python train.py --n_layer=10 --d_model=256 --n_experts=256 --experts_per_token=8 --d_expert=32 --d_shared_expert=64 --activation="geglu" --moe_layers=[1, 3, 5, 7, 9] --router_score="sigmoid" --normalize_top_k=false --routed_scale=0.707 --balance_loss=0.00564 --balance_bias=false --init_std_router=0.0114 --lr_router=0.00167 --vocab_size=32000 --norm="layernorm" --norm_eps=1e-06 --tie_embeddings=false --optimizer="muon" --lr=0.00797 --beta1=0.95 --batch_tokens=65536 --seq_len=512 --train_tokens=608900000 --steps=9292 --dataset="wikipedia_en"
Below are experts of layer 7 (counted from 0) of a mixture-of-experts language model. Rows are named router (the router's row for the expert), gate (a neuron's input weights, with its number), up (a neuron's input weights, with its number), down (a neuron's output weights, with its number) and show model dimensions 0-255. Each number is 50 + 12 x the weight over its row's rms, rounded and kept within 0 to 99.
After each expert's rows: "comes after" lists some tokens at least twice as common just before its tokens as in all text; "comes before" lists some tokens at least twice as common just after its tokens as in all text. This comes from a sample of Wikipedia text that the model never trained on. Tokens count by the router's weight.

# expert 250
router:75 54 45 61 35 64 64 58 36 47 45 73 54 18 47 45 45 48 71 37 63 52 37 54 31 39 49 43 47 56 49 73 54 53 59 32 41 57 45 40 46 62 44 47 25 64 53 49 59 47 54 31 57 32 50 29 39 70 60 59 74 29 46 29 56 55 36 46 53 58 81 39 86 47 43 45 48 51 58 26 51 64 44 65 48 57 46 51 31 27 28 57 39 53 50 43 51 72 42 36 20 34 51 53 52 57 58 44 60 51 35 55 57 48 49 62 46 66 55 71 46 53 57 42 65 32 60 50 49 55 30 45 52 48 53 85 57 89 64 59 63 49 39 60 29 41 40 38 42 48 60 39 63 61 46 41 52 45 59 52 36 49 54 49 39 58 78 58 47 45 54 48 42 45 60 74 66 50 47 50 61 45 61 63 57 38 51 38 46 64 48 60 48 33 51 49 52 45 45 44 66 50 39 48 45 46 44 50 63 34 49 71 72 42 56 39 72 53 71 41 67 53 34 52 60 54 39 58 67 36 43 53 40 43 52 50 66 70 58 59 39 61 30 33 60 57 46 49 62 49 68 58 55 52 56 53
gate0:54 58 49 42 54 66 27 65 47 39 67 43 44 68 58 64 53 65 45 31 48 71 49 60 53 42 58 71 36 30 57 58 30 43 33 59 50 22 58 45 63 36 53 30 57 30 63 39 39 46 45 34 65 21 55 39 46 65 52 57 57 46 48 40 33 52 50 49 37 51 41 66 75 63 47 17 39 35 48 56 33 64 52 43 58 61 68 55 44 40 65 40 43 57 70 41 72 30 47 58 62 63 42 39 39 52 39 54 59 73 52 40 38 65 55 32 49 64 41 31 57 51 56 39 61 31 39 71 57 60 40 45 80 53 43 60 41 26 48 57 48 55 37 71 50 55 53 45 44 48 49 44 57 43 54 32 69 72 41 32 40 65 64 65 63 46 53 65 54 53 54 35 57 71 55 36 49 24 35 48 65 47 50 54 61 55 42 66 57 37 31 56 53 47 63 65 70 38 41 36 62 56 49 61 43 47 60 59 49 46 53 60 65 68 57 47 51 69 36 49 67 36 47 30 57 57 34 37 28 45 59 51 41 71 46 48 61 59 41 33 42 61 47 55 57 58 38 69 51 43 58 48 67 35 41 57
up0:46 69 60 44 63 42 47 66 34 48 46 53 47 51 35 45 53 60 40 48 32 53 50 31 55 71 51 35 67 48 38 36 64 69 59 56 57 55 66 57 42 37 62 55 61 50 28 44 65 45 54 51 49 46 43 44 57 61 59 61 77 33 49 67 53 24 64 40 55 46 43 52 22 75 51 68 47 40 49 44 55 66 30 33 63 57 56 53 35 53 42 64 60 83 67 43 44 44 52 45 61 56 61 40 80 66 33 43 55 49 45 49 27 56 40 45 56 49 44 31 58 43 63 77 44 55 21 63 48 25 60 64 67 45 51 54 35 32 51 41 55 33 43 60 38 54 68 30 31 54 61 43 39 35 59 65 60 52 46 58 62 59 42 67 62 46 40 39 57 31 42 42 61 51 54 39 50 47 72 47 51 52 47 36 71 32 42 54 42 62 59 42 44 63 56 38 69 60 68 73 36 45 67 59 64 43 56 41 49 56 52 39 38 47 43 31 35 74 46 48 59 62 42 72 37 59 41 77 44 44 51 37 28 53 64 43 50 41 49 43 43 43 58 64 64 38 51 42 67 65 74 53 58 46 63 46
down0:36 62 27 48 46 63 51 48 58 30 52 47 56 30 56 47 53 49 49 29 51 27 44 57 35 60 46 23 54 62 54 56 39 62 52 43 22 34 57 35 41 36 59 56 50 52 51 38 43 51 43 54 33 55 57 48 65 59 39 43 61 62 63 65 60 54 32 62 41 63 56 56 61 35 59 53 56 49 78 38 39 71 44 46 47 56 61 37 43 56 43 58 32 37 47 30 43 53 49 53 46 60 41 73 27 37 62 19 49 50 46 49 70 45 45 42 34 48 64 27 37 48 69 51 47 51 36 66 46 30 64 34 49 61 59 37 50 63 47 49 44 51 50 77 66 33 35 71 34 58 62 41 46 30 52 52 40 33 30 62 54 47 55 66 38 64 64 71 48 48 64 64 38 35 51 59 46 53 67 56 60 49 49 69 62 45 55 29 58 47 54 58 62 56 76 48 66 37 34 67 45 52 23 46 51 61 38 56 63 57 65 31 56 37 42 62 58 40 68 35 55 49 57 41 63 35 55 30 52 74 68 40 44 48 33 66 41 61 80 40 38 54 50 40 49 67 56 39 70 63 59 56 46 57 56 45
comes after: " |", "|", " ", " Total", " Turnout", " Party"
comes before: " |", " ", " hold", " votes", " Swing", " Turnout"

# expert 43
router:40 43 57 09 72 75 74 42 15 54 62 46 46 59 65 39 48 44 53 52 74 47 68 40 44 60 40 44 69 56 85 55 39 45 50 51 60 25 71 37 39 51 45 55 40 57 47 69 68 51 72 49 49 38 39 62 39 64 58 61 71 45 46 44 80 59 53 48 34 45 47 57 64 48 53 65 37 56 24 46 53 51 62 57 50 56 53 54 46 45 42 60 47 29 43 63 45 72 34 38 53 46 66 29 63 53 63 52 60 34 42 57 48 32 64 58 61 51 58 65 33 43 64 61 63 38 48 30 32 36 29 52 50 62 54 54 40 61 59 56 39 52 28 40 58 62 51 51 46 54 42 55 57 71 44 50 36 27 49 35 61 57 49 81 43 49 59 58 34 50 49 52 40 56 53 43 22 41 35 55 52 54 61 46 57 43 42 43 38 59 45 57 71 31 49 52 31 59 62 23 71 64 46 41 46 56 53 47 56 50 59 66 42 43 49 53 57 44 68 47 65 40 28 61 47 56 49 65 60 53 54 49 56 71 43 67 65 56 61 53 47 59 42 40 52 52 35 41 54 45 60 33 69 52 52 66
gate0:61 31 56 54 30 45 62 53 45 70 38 24 44 73 55 50 55 52 48 58 34 43 67 26 55 64 51 61 67 35 38 54 40 61 71 58 57 63 35 46 36 38 60 39 48 45 32 47 43 35 66 32 59 58 42 50 55 41 56 64 57 72 26 52 60 36 40 63 45 33 55 77 28 54 34 46 32 39 32 44 42 59 42 68 63 45 81 56 40 28 62 44 68 46 61 55 49 64 60 49 30 56 43 46 51 49 41 49 47 57 68 44 53 32 59 68 71 56 40 58 56 40 58 50 64 50 29 62 47 41 50 59 68 58 60 50 82 57 57 44 55 58 55 47 41 64 28 44 81 50 50 49 58 33 56 64 35 39 54 45 45 52 60 46 66 60 54 34 72 66 49 31 49 55 31 36 48 65 66 57 41 53 51 37 59 43 50 45 53 35 53 50 59 51 45 69 54 36 30 63 43 55 50 42 51 45 35 42 65 48 38 53 32 49 44 56 46 59 15 35 54 67 45 54 50 63 35 29 47 67 35 54 28 56 46 63 47 34 60 67 80 48 59 54 41 51 41 59 59 54 60 35 46 56 51 50
up0:60 29 48 27 54 61 28 51 59 47 68 44 44 44 50 43 63 31 56 41 54 49 50 46 36 61 31 55 57 64 52 30 25 37 34 55 43 52 48 50 50 39 37 26 40 41 59 55 68 46 60 53 62 52 42 53 47 56 77 36 56 50 63 30 73 48 55 40 64 55 66 49 60 32 70 53 54 68 41 52 52 47 54 42 59 45 33 50 35 58 58 54 43 55 35 55 55 41 44 45 45 49 82 38 49 59 43 44 33 57 36 48 33 44 47 37 65 57 54 49 47 60 62 29 39 53 52 66 41 45 32 67 39 69 59 51 54 36 34 62 51 43 75 37 47 39 40 30 50 63 46 59 42 51 38 57 56 56 63 70 59 43 60 28 44 40 54 37 43 39 55 22 59 41 43 47 36 40 54 45 38 60 40 43 68 33 50 34 25 33 41 59 72 50 42 86 53 42 67 55 67 50 65 54 44 72 43 52 66 59 61 47 71 71 68 39 45 59 46 48 41 52 57 74 41 72 30 66 61 51 36 50 30 65 35 49 38 34 57 52 48 33 31 57 55 58 61 68 41 58 76 59 44 37 52 57
down0:60 27 43 29 37 29 43 56 60 52 69 59 39 47 67 51 46 60 46 30 38 60 54 59 55 52 44 55 51 58 45 56 54 28 46 44 43 57 34 35 44 60 59 25 36 55 40 48 45 49 45 54 41 55 61 59 72 47 38 45 47 72 37 24 50 61 59 30 58 62 43 46 43 39 40 57 94 49 58 53 47 29 53 27 60 60 39 54 56 44 58 41 60 67 61 50 34 42 63 39 45 36 57 38 38 37 49 47 54 55 52 52 48 45 45 40 45 43 38 58 47 72 58 55 38 47 35 62 51 38 63 71 60 47 57 55 60 57 48 73 35 41 80 35 33 40 52 43 54 64 54 39 69 37 46 60 36 44 62 48 59 63 43 15 44 64 53 37 59 58 48 30 62 72 47 66 61 54 42 52 37 47 54 56 53 33 55 66 55 31 48 50 31 65 35 50 53 59 58 59 43 45 41 65 44 56 51 65 53 63 39 47 84 48 62 42 61 47 49 51 48 47 65 50 36 74 56 13 51 63 67 53 68 54 58 66 40 62 34 43 33 45 47 65 45 43 60 77 43 51 67 38 46 38 27 35
comes after: " to", " and", " he", " which", " re", " who"
comes before: "ed", "ing", "s", " the", " a", " to"

# expert 238
router:50 50 44 46 43 52 50 66 57 79 46 57 63 50 48 38 63 29 53 42 43 48 36 53 47 35 42 46 46 57 65 72 60 54 63 38 65 39 53 64 48 45 39 35 20 80 41 70 78 56 76 47 51 45 56 54 42 65 67 51 53 56 40 55 48 36 49 67 49 55 41 45 66 65 50 27 09 70 64 51 58 47 56 44 62 43 38 41 34 51 34 67 60 65 29 50 55 70 50 25 60 47 62 52 68 60 69 44 46 43 54 79 63 44 46 47 59 72 59 51 43 47 40 58 46 41 42 44 41 53 48 41 35 60 70 60 38 63 52 28 70 60 32 48 33 49 53 35 50 42 42 39 46 45 53 62 63 50 79 74 57 54 52 68 58 53 65 60 56 38 47 44 42 54 70 48 56 34 58 56 69 56 58 40 81 47 55 48 43 44 48 56 62 52 53 62 69 61 59 34 52 73 41 27 46 37 38 37 54 43 37 69 42 59 40 35 50 52 63 37 61 54 28 51 45 46 53 50 59 29 37 60 50 46 50 48 55 52 53 33 54 55 37 36 45 69 46 55 26 45 65 61 60 49 60 43
gate0:81 52 45 42 62 67 42 36 47 41 25 46 63 57 32 37 46 48 48 51 65 55 39 40 48 40 33 61 63 42 61 56 59 37 59 48 64 47 65 43 48 59 61 52 72 54 37 53 60 39 64 28 52 53 42 45 53 77 51 59 34 66 34 71 77 40 66 59 62 37 55 56 48 64 47 41 29 44 48 43 53 44 55 65 40 57 54 64 36 51 39 53 54 59 55 59 58 57 42 33 68 53 51 37 58 63 56 39 55 58 50 56 43 43 50 39 48 48 45 57 58 47 49 24 45 42 41 16 71 28 59 38 43 37 49 48 50 46 57 41 47 43 69 50 51 42 50 35 35 44 56 36 50 51 48 65 46 56 75 50 75 48 37 40 31 49 16 60 62 59 59 62 74 28 70 86 64 49 49 64 31 43 43 53 69 34 32 59 51 51 45 70 60 35 42 57 44 77 50 69 58 49 46 63 59 41 54 51 41 32 38 51 53 74 47 50 37 43 48 46 50 41 36 61 50 44 32 54 35 51 40 36 61 47 38 39 20 50 46 63 64 61 47 48 46 53 39 55 37 49 50 52 46 64 32 80
up0:62 50 64 38 53 43 32 65 49 45 40 58 43 60 49 42 56 48 64 39 39 28 47 45 56 39 53 37 41 53 50 49 41 44 42 56 42 46 46 49 56 32 34 84 44 34 62 58 46 33 31 58 61 52 58 49 49 49 32 23 55 32 56 39 42 79 47 59 40 27 50 50 57 68 30 57 57 49 42 75 38 54 75 59 65 64 63 43 51 63 44 39 47 59 51 39 50 56 44 58 46 57 60 39 41 66 47 57 73 43 66 35 30 53 47 60 55 59 60 47 56 34 45 61 57 55 59 32 38 44 56 40 54 67 58 63 31 42 65 26 38 39 61 74 47 22 55 40 60 55 60 30 49 29 50 32 59 38 67 74 51 58 48 46 43 31 57 36 66 79 42 46 50 68 58 67 35 67 54 48 48 25 56 67 76 70 48 59 67 60 48 61 75 69 42 45 56 53 43 32 52 48 52 46 52 50 58 64 41 63 41 55 61 46 57 68 42 48 33 61 46 56 51 45 63 68 30 28 47 49 42 53 52 50 60 57 58 34 39 38 50 49 60 57 48 60 31 48 52 63 53 26 29 71 63 61
down0:55 63 51 47 73 60 62 62 49 54 43 44 71 61 51 56 65 52 31 19 56 54 50 47 66 44 21 54 40 50 68 53 50 47 49 56 25 46 19 32 52 44 45 30 63 35 27 66 26 40 61 40 22 49 56 41 65 59 67 36 46 47 56 37 37 73 36 63 46 49 37 58 39 68 72 48 65 55 41 34 40 64 43 50 45 54 51 49 64 38 63 84 34 62 46 27 41 41 67 41 47 35 77 45 46 51 33 41 45 51 51 49 62 48 58 23 57 51 40 79 35 58 46 39 48 51 58 63 40 39 48 33 41 41 53 45 56 43 40 11 61 44 49 54 50 70 55 40 43 53 69 78 47 54 57 27 57 54 54 55 46 33 28 50 55 45 32 59 54 49 53 44 48 57 49 45 46 47 70 53 68 40 41 53 36 65 59 39 54 39 66 48 64 59 47 57 50 38 58 63 57 52 68 48 60 46 49 78 56 40 50 69 32 56 52 39 54 54 50 54 41 51 54 39 56 57 58 48 46 44 51 45 49 42 55 33 45 37 74 65 54 69 69 53 57 48 36 40 48 57 52 49 41 42 59 72
comes after: " |", "|", " ", ";", " age", ".3%"
comes before: " |", "|", " ", " population", ";", " age"

# expert 40
router:50 66 62 65 57 57 65 34 55 55 41 54 48 45 63 50 64 33 63 09 61 59 43 50 41 53 49 71 57 40 51 59 44 44 40 56 44 54 64 66 39 31 40 43 23 58 59 51 56 55 67 33 58 34 40 62 43 59 57 79 61 48 56 37 55 51 68 66 52 35 67 38 51 58 52 46 52 61 35 46 15 58 44 53 41 29 40 38 39 60 61 50 55 66 45 58 62 67 39 53 50 41 53 40 60 41 58 51 56 58 44 36 37 43 47 45 45 44 49 50 46 57 70 62 71 26 33 28 63 44 46 50 22 37 50 71 49 49 76 55 54 46 60 64 39 33 48 53 37 45 63 36 46 73 24 57 33 57 68 47 51 63 43 56 33 47 60 59 45 43 46 46 52 81 67 50 50 61 70 53 48 67 45 54 58 45 60 48 44 51 48 56 39 56 49 61 60 55 49 38 63 70 36 33 56 41 58 39 69 49 50 80 48 58 54 59 55 39 72 60 50 52 20 44 47 38 59 60 55 37 52 48 45 79 47 58 48 39 60 50 62 48 37 34 56 54 73 32 48 38 66 60 67 65 55 26
gate0:45 46 44 41 48 61 45 39 31 64 48 45 41 65 48 47 37 32 69 62 37 42 32 42 43 62 56 50 47 47 69 63 52 43 77 54 50 58 45 60 57 42 45 35 56 56 65 61 29 51 44 63 45 63 50 77 43 61 65 62 46 53 52 45 61 48 48 39 60 55 77 59 73 51 46 48 54 52 46 29 48 74 68 28 49 45 57 51 50 34 47 63 63 63 49 50 46 49 45 70 65 41 58 42 33 39 30 66 47 65 49 42 54 29 33 37 43 36 28 33 36 42 61 65 61 45 66 38 39 37 35 48 40 50 59 54 37 53 60 37 72 44 56 51 60 41 43 68 60 43 70 40 67 55 43 47 52 41 61 38 40 37 55 62 38 46 57 47 61 28 55 30 28 33 54 69 55 61 86 64 47 94 39 43 40 62 28 56 53 54 72 48 54 53 45 49 34 50 59 44 38 58 51 48 42 57 70 34 58 33 43 67 61 55 56 51 53 57 43 52 66 48 33 72 41 38 67 34 41 31 37 30 48 55 58 56 49 63 53 53 44 44 42 51 48 43 20 45 41 32 57 62 69 53 50 67
up0:60 58 48 50 40 61 53 49 56 53 51 46 40 54 53 37 42 53 61 41 24 53 48 34 57 42 56 49 56 50 47 35 60 66 68 53 43 70 51 55 61 52 41 56 60 52 58 48 52 43 39 40 71 33 65 57 53 34 35 31 61 49 60 48 60 46 49 26 48 48 58 47 55 46 46 52 56 36 59 46 35 48 45 59 27 56 43 53 40 49 59 64 73 45 52 42 46 45 72 44 41 67 49 63 50 51 35 55 53 85 30 57 39 53 38 60 55 57 41 56 62 55 43 57 36 51 38 49 44 50 33 45 49 53 31 60 52 45 52 55 46 72 56 64 35 42 65 50 56 62 44 38 40 45 63 73 29 59 60 38 43 50 74 62 37 26 74 52 50 27 54 24 68 49 54 65 66 54 45 49 56 55 41 54 60 40 56 64 45 56 36 45 57 44 69 69 49 49 33 34 60 33 56 35 20 49 60 44 75 60 54 64 45 55 39 44 17 29 38 43 60 36 47 50 43 74 66 66 47 55 57 58 29 52 58 18 70 43 48 22 65 53 44 25 47 85 50 58 31 64 54 63 65 35 51 71
down0:60 28 54 50 71 45 50 46 47 51 47 34 47 34 60 47 48 66 52 63 51 71 32 44 50 56 42 41 50 57 60 58 69 28 51 69 37 37 42 40 53 39 62 44 69 45 73 62 58 59 56 33 50 46 59 40 62 66 44 67 54 63 54 39 47 47 54 21 50 39 45 21 48 42 41 57 46 54 55 30 53 23 56 57 44 53 35 42 51 41 39 36 62 38 76 46 66 53 40 39 53 67 65 41 61 52 30 57 55 30 29 52 44 59 47 45 57 58 43 48 46 60 56 32 47 64 66 51 45 48 42 66 76 39 64 80 84 62 36 46 60 45 53 63 50 59 45 41 60 49 72 53 40 62 57 38 26 57 29 36 42 61 46 47 51 52 52 61 63 51 48 70 58 62 57 52 59 76 48 49 47 54 36 62 41 46 49 49 48 47 48 52 51 54 40 58 51 48 35 38 41 60 73 24 40 52 58 58 50 57 82 56 57 47 47 52 49 51 19 54 41 26 47 73 50 56 50 42 28 61 54 34 50 52 43 50 50 46 38 42 27 45 34 62 31 33 31 60 42 51 61 81 48 45 79 40
comes after: "-", "\n", " (", " Born", " •", " (18"
comes before: ":", " by", "–19", ")", " name", "):"

# expert 189
router:75 65 46 21 75 46 60 51 44 45 67 66 27 56 60 21 55 79 73 36 58 52 49 61 51 58 61 51 43 63 62 51 41 43 63 57 49 23 50 63 36 57 40 58 53 54 46 58 52 45 50 62 37 53 40 28 38 49 56 59 56 46 55 56 62 52 50 71 43 57 59 58 63 53 54 64 34 60 42 55 68 53 61 66 41 58 35 34 13 55 26 65 58 53 44 41 49 61 44 45 53 50 39 44 44 74 75 57 56 36 57 61 73 40 40 59 64 49 45 74 43 70 43 49 59 34 21 37 53 33 52 38 40 48 53 39 43 60 47 52 70 55 53 60 33 38 52 18 53 45 57 45 54 73 49 62 59 54 56 71 45 38 59 64 57 45 79 54 54 52 44 43 34 37 52 56 57 40 46 58 43 60 56 44 53 55 33 52 42 54 55 76 28 47 38 65 51 48 53 42 59 53 38 45 49 32 47 44 37 66 47 56 56 51 71 51 58 29 51 45 59 57 18 54 49 65 62 81 52 51 40 41 64 45 49 55 51 58 60 65 74 25 61 53 48 50 60 42 65 51 60 41 55 49 57 51
gate0:59 42 47 63 22 59 28 40 46 57 61 58 37 41 58 35 47 62 61 35 46 53 41 60 44 49 59 19 60 62 47 52 33 45 55 58 50 37 71 49 45 41 46 41 71 47 56 56 31 52 44 71 56 49 52 31 60 37 52 69 45 49 42 38 69 53 34 42 53 47 72 80 53 42 47 43 45 65 51 23 54 63 53 50 34 56 48 43 43 49 68 65 41 56 49 68 48 49 87 46 53 50 61 49 44 57 72 58 42 40 78 27 69 42 42 47 48 43 57 52 58 47 40 65 35 36 40 45 49 42 38 37 66 57 55 46 50 57 57 56 68 41 63 48 71 65 83 42 39 23 63 26 36 50 58 54 43 63 56 50 58 34 62 58 63 50 72 36 42 28 20 41 38 45 51 51 59 41 35 46 38 35 73 53 47 63 73 49 55 57 43 78 58 55 42 49 53 52 58 50 45 52 38 56 56 55 49 61 37 35 59 56 58 58 46 49 53 42 39 47 53 49 46 66 54 63 58 49 40 60 57 45 56 54 15 53 45 68 66 34 62 43 30 46 27 49 45 73 46 54 50 37 66 47 62 29
up0:44 40 50 46 62 58 49 60 53 57 36 66 47 41 42 60 62 50 41 26 57 25 58 55 53 56 52 46 47 44 27 63 39 33 40 46 26 69 69 71 55 43 38 49 57 44 55 50 65 45 24 42 43 55 47 52 62 65 55 55 63 42 56 53 38 69 57 79 47 64 45 63 27 58 59 54 38 69 64 57 39 59 48 51 41 51 53 53 59 46 65 42 50 54 54 18 53 48 56 62 38 22 48 54 39 54 60 48 50 49 69 62 52 52 49 63 58 46 25 74 63 46 52 42 56 53 36 47 15 56 42 62 58 55 34 47 46 37 58 54 54 48 39 73 73 49 56 55 70 82 50 37 31 35 54 65 57 82 35 47 48 14 59 38 47 25 60 41 56 57 47 68 40 60 43 53 59 39 30 46 56 37 50 49 67 36 54 53 31 67 55 69 48 48 51 55 35 60 47 45 37 46 54 51 60 33 44 49 30 43 33 44 49 72 46 51 52 46 60 59 50 53 51 50 20 50 69 34 53 43 59 52 39 59 42 38 63 52 50 42 40 31 41 52 43 49 37 65 40 50 41 43 74 63 32 74
down0:62 67 54 42 27 47 55 57 51 59 61 80 51 34 46 56 48 51 62 51 52 35 34 52 37 46 52 50 42 50 48 23 44 74 31 47 44 32 78 44 45 86 50 42 40 47 29 34 44 49 63 47 48 32 47 38 47 39 38 42 46 55 42 61 45 71 57 58 38 57 45 81 56 59 56 68 55 70 41 71 46 42 44 66 42 56 55 45 60 49 46 45 52 53 52 48 45 63 49 58 41 61 67 58 59 23 41 54 45 46 73 47 55 49 53 38 42 63 35 66 44 51 49 53 70 42 60 51 21 55 50 62 40 55 49 64 53 39 60 49 47 22 47 55 54 62 59 47 52 67 71 51 38 29 50 43 51 56 54 63 65 76 61 39 50 47 30 52 70 74 45 44 48 25 47 79 63 35 38 42 54 59 36 36 55 45 30 73 56 48 48 41 59 60 56 24 57 50 56 66 23 43 55 36 51 47 41 40 86 40 35 51 43 53 56 50 64 56 37 51 64 49 39 40 58 55 32 53 47 54 51 42 54 60 66 50 41 22 49 28 55 32 40 46 64 33 52 36 55 47 45 44 40 55 33 65
comes after: " ", " |", " 0", " —", ")", " 1"
comes before: "\n", " |", " ", " 0", " —", " 1"

# expert 115
router:49 49 56 28 42 48 57 58 44 71 37 61 64 59 65 43 52 71 55 31 46 45 39 46 46 39 51 52 46 56 48 73 55 42 66 30 68 47 41 60 30 48 45 42 55 75 40 74 68 61 60 50 49 46 50 41 56 51 61 60 37 47 35 47 48 41 45 45 51 44 41 71 58 55 37 49 14 69 48 56 57 66 52 56 60 41 50 57 31 44 42 76 50 53 57 52 60 57 47 30 55 56 57 50 80 48 67 37 55 40 53 47 57 37 37 46 66 75 54 64 39 53 35 58 35 49 47 45 44 63 35 34 33 52 75 44 36 58 74 45 50 59 43 48 43 51 52 37 60 45 43 41 45 35 48 51 59 63 66 76 56 46 55 77 62 65 68 85 39 51 31 34 37 50 51 46 53 57 56 46 59 70 56 55 80 32 63 57 37 43 48 49 67 48 51 50 48 63 53 32 60 65 63 45 57 48 59 35 56 55 47 66 62 54 68 53 65 39 57 44 53 75 17 39 47 54 72 61 50 46 53 59 47 44 61 43 48 49 68 39 60 48 31 45 51 67 29 35 33 46 50 36 65 35 76 35
gate0:48 56 43 69 50 54 44 72 80 46 43 64 65 49 57 45 58 55 31 48 48 58 73 69 69 36 66 47 54 57 39 65 40 47 60 49 55 66 41 46 46 41 39 57 31 72 33 73 62 58 35 42 45 54 51 24 65 18 39 42 54 42 49 24 59 53 48 33 81 29 50 68 53 30 57 53 59 44 67 41 60 58 40 58 49 45 36 48 58 41 43 72 63 63 36 46 48 43 52 41 59 46 68 34 63 26 73 25 41 60 48 47 53 42 56 46 66 58 55 37 46 57 45 51 53 37 49 50 46 31 48 56 29 43 61 57 53 28 65 47 43 42 40 45 30 51 61 53 38 46 52 49 56 35 48 53 68 72 52 56 46 47 41 64 39 60 54 60 44 44 38 53 37 47 74 63 58 65 36 15 37 48 50 42 69 38 47 71 48 50 73 67 24 48 54 45 67 64 50 46 60 62 69 44 62 50 55 40 33 23 58 65 54 41 65 48 61 46 59 43 46 69 29 53 61 41 41 64 46 38 57 59 44 43 46 36 62 59 49 57 50 40 65 35 52 59 26 43 48 45 62 45 53 62 49 40
up0:42 56 49 34 40 72 68 48 59 55 66 52 36 37 51 60 57 29 49 62 30 68 43 47 55 55 48 62 50 46 33 55 61 93 50 32 65 39 28 63 66 37 66 58 53 60 32 49 58 38 37 78 53 35 51 45 54 50 64 59 33 56 61 58 52 28 51 53 40 38 64 58 63 33 55 52 58 42 53 61 64 55 45 45 55 46 34 46 48 28 43 59 45 59 56 42 47 49 42 40 46 38 44 63 59 62 31 31 58 72 50 58 74 60 42 29 35 46 49 46 29 60 37 48 32 51 47 57 41 64 24 37 49 43 56 67 59 49 58 60 45 45 74 54 55 38 54 50 78 55 80 47 58 43 48 46 54 50 43 63 49 53 46 62 62 44 36 44 44 28 49 46 67 43 50 80 29 56 47 42 70 66 59 54 70 49 59 52 58 49 47 53 26 23 53 46 68 58 37 49 24 57 62 32 48 59 61 53 52 43 50 42 31 44 62 44 75 43 46 29 46 70 46 50 42 56 56 53 45 58 60 52 72 55 55 39 50 61 48 37 67 43 25 58 54 77 60 38 37 49 59 28 42 49 49 37
down0:47 68 48 40 67 54 45 58 61 61 53 54 53 35 60 38 56 51 29 57 44 66 26 53 77 70 57 56 32 45 49 48 51 37 47 54 53 50 38 49 54 50 53 53 64 33 49 47 42 68 64 49 69 58 35 59 61 35 54 62 48 41 65 60 25 52 53 39 41 62 50 46 52 61 42 46 62 25 35 72 57 47 55 45 35 49 53 41 62 59 60 62 31 76 52 39 78 54 39 45 54 57 50 55 65 59 43 27 50 53 54 40 54 54 46 58 52 36 52 60 39 68 43 76 28 36 32 50 57 32 45 64 58 59 85 42 45 50 31 43 60 61 52 45 61 50 57 45 38 47 49 42 46 43 48 24 47 41 30 46 52 40 76 45 43 52 48 42 59 29 64 46 34 58 55 55 40 42 43 36 74 55 41 53 47 66 32 71 50 52 62 42 49 28 44 25 61 67 58 58 73 52 51 47 58 19 48 69 61 45 73 56 67 35 46 52 50 51 46 37 42 60 16 64 53 26 43 57 42 62 44 52 45 47 71 53 58 64 43 52 58 28 46 63 68 42 39 30 38 45 56 36 46 74 50 64
comes after: ";", " |", " %", " age", " 2", " 1"
comes before: ";", " |", " age", " population", " average", " %"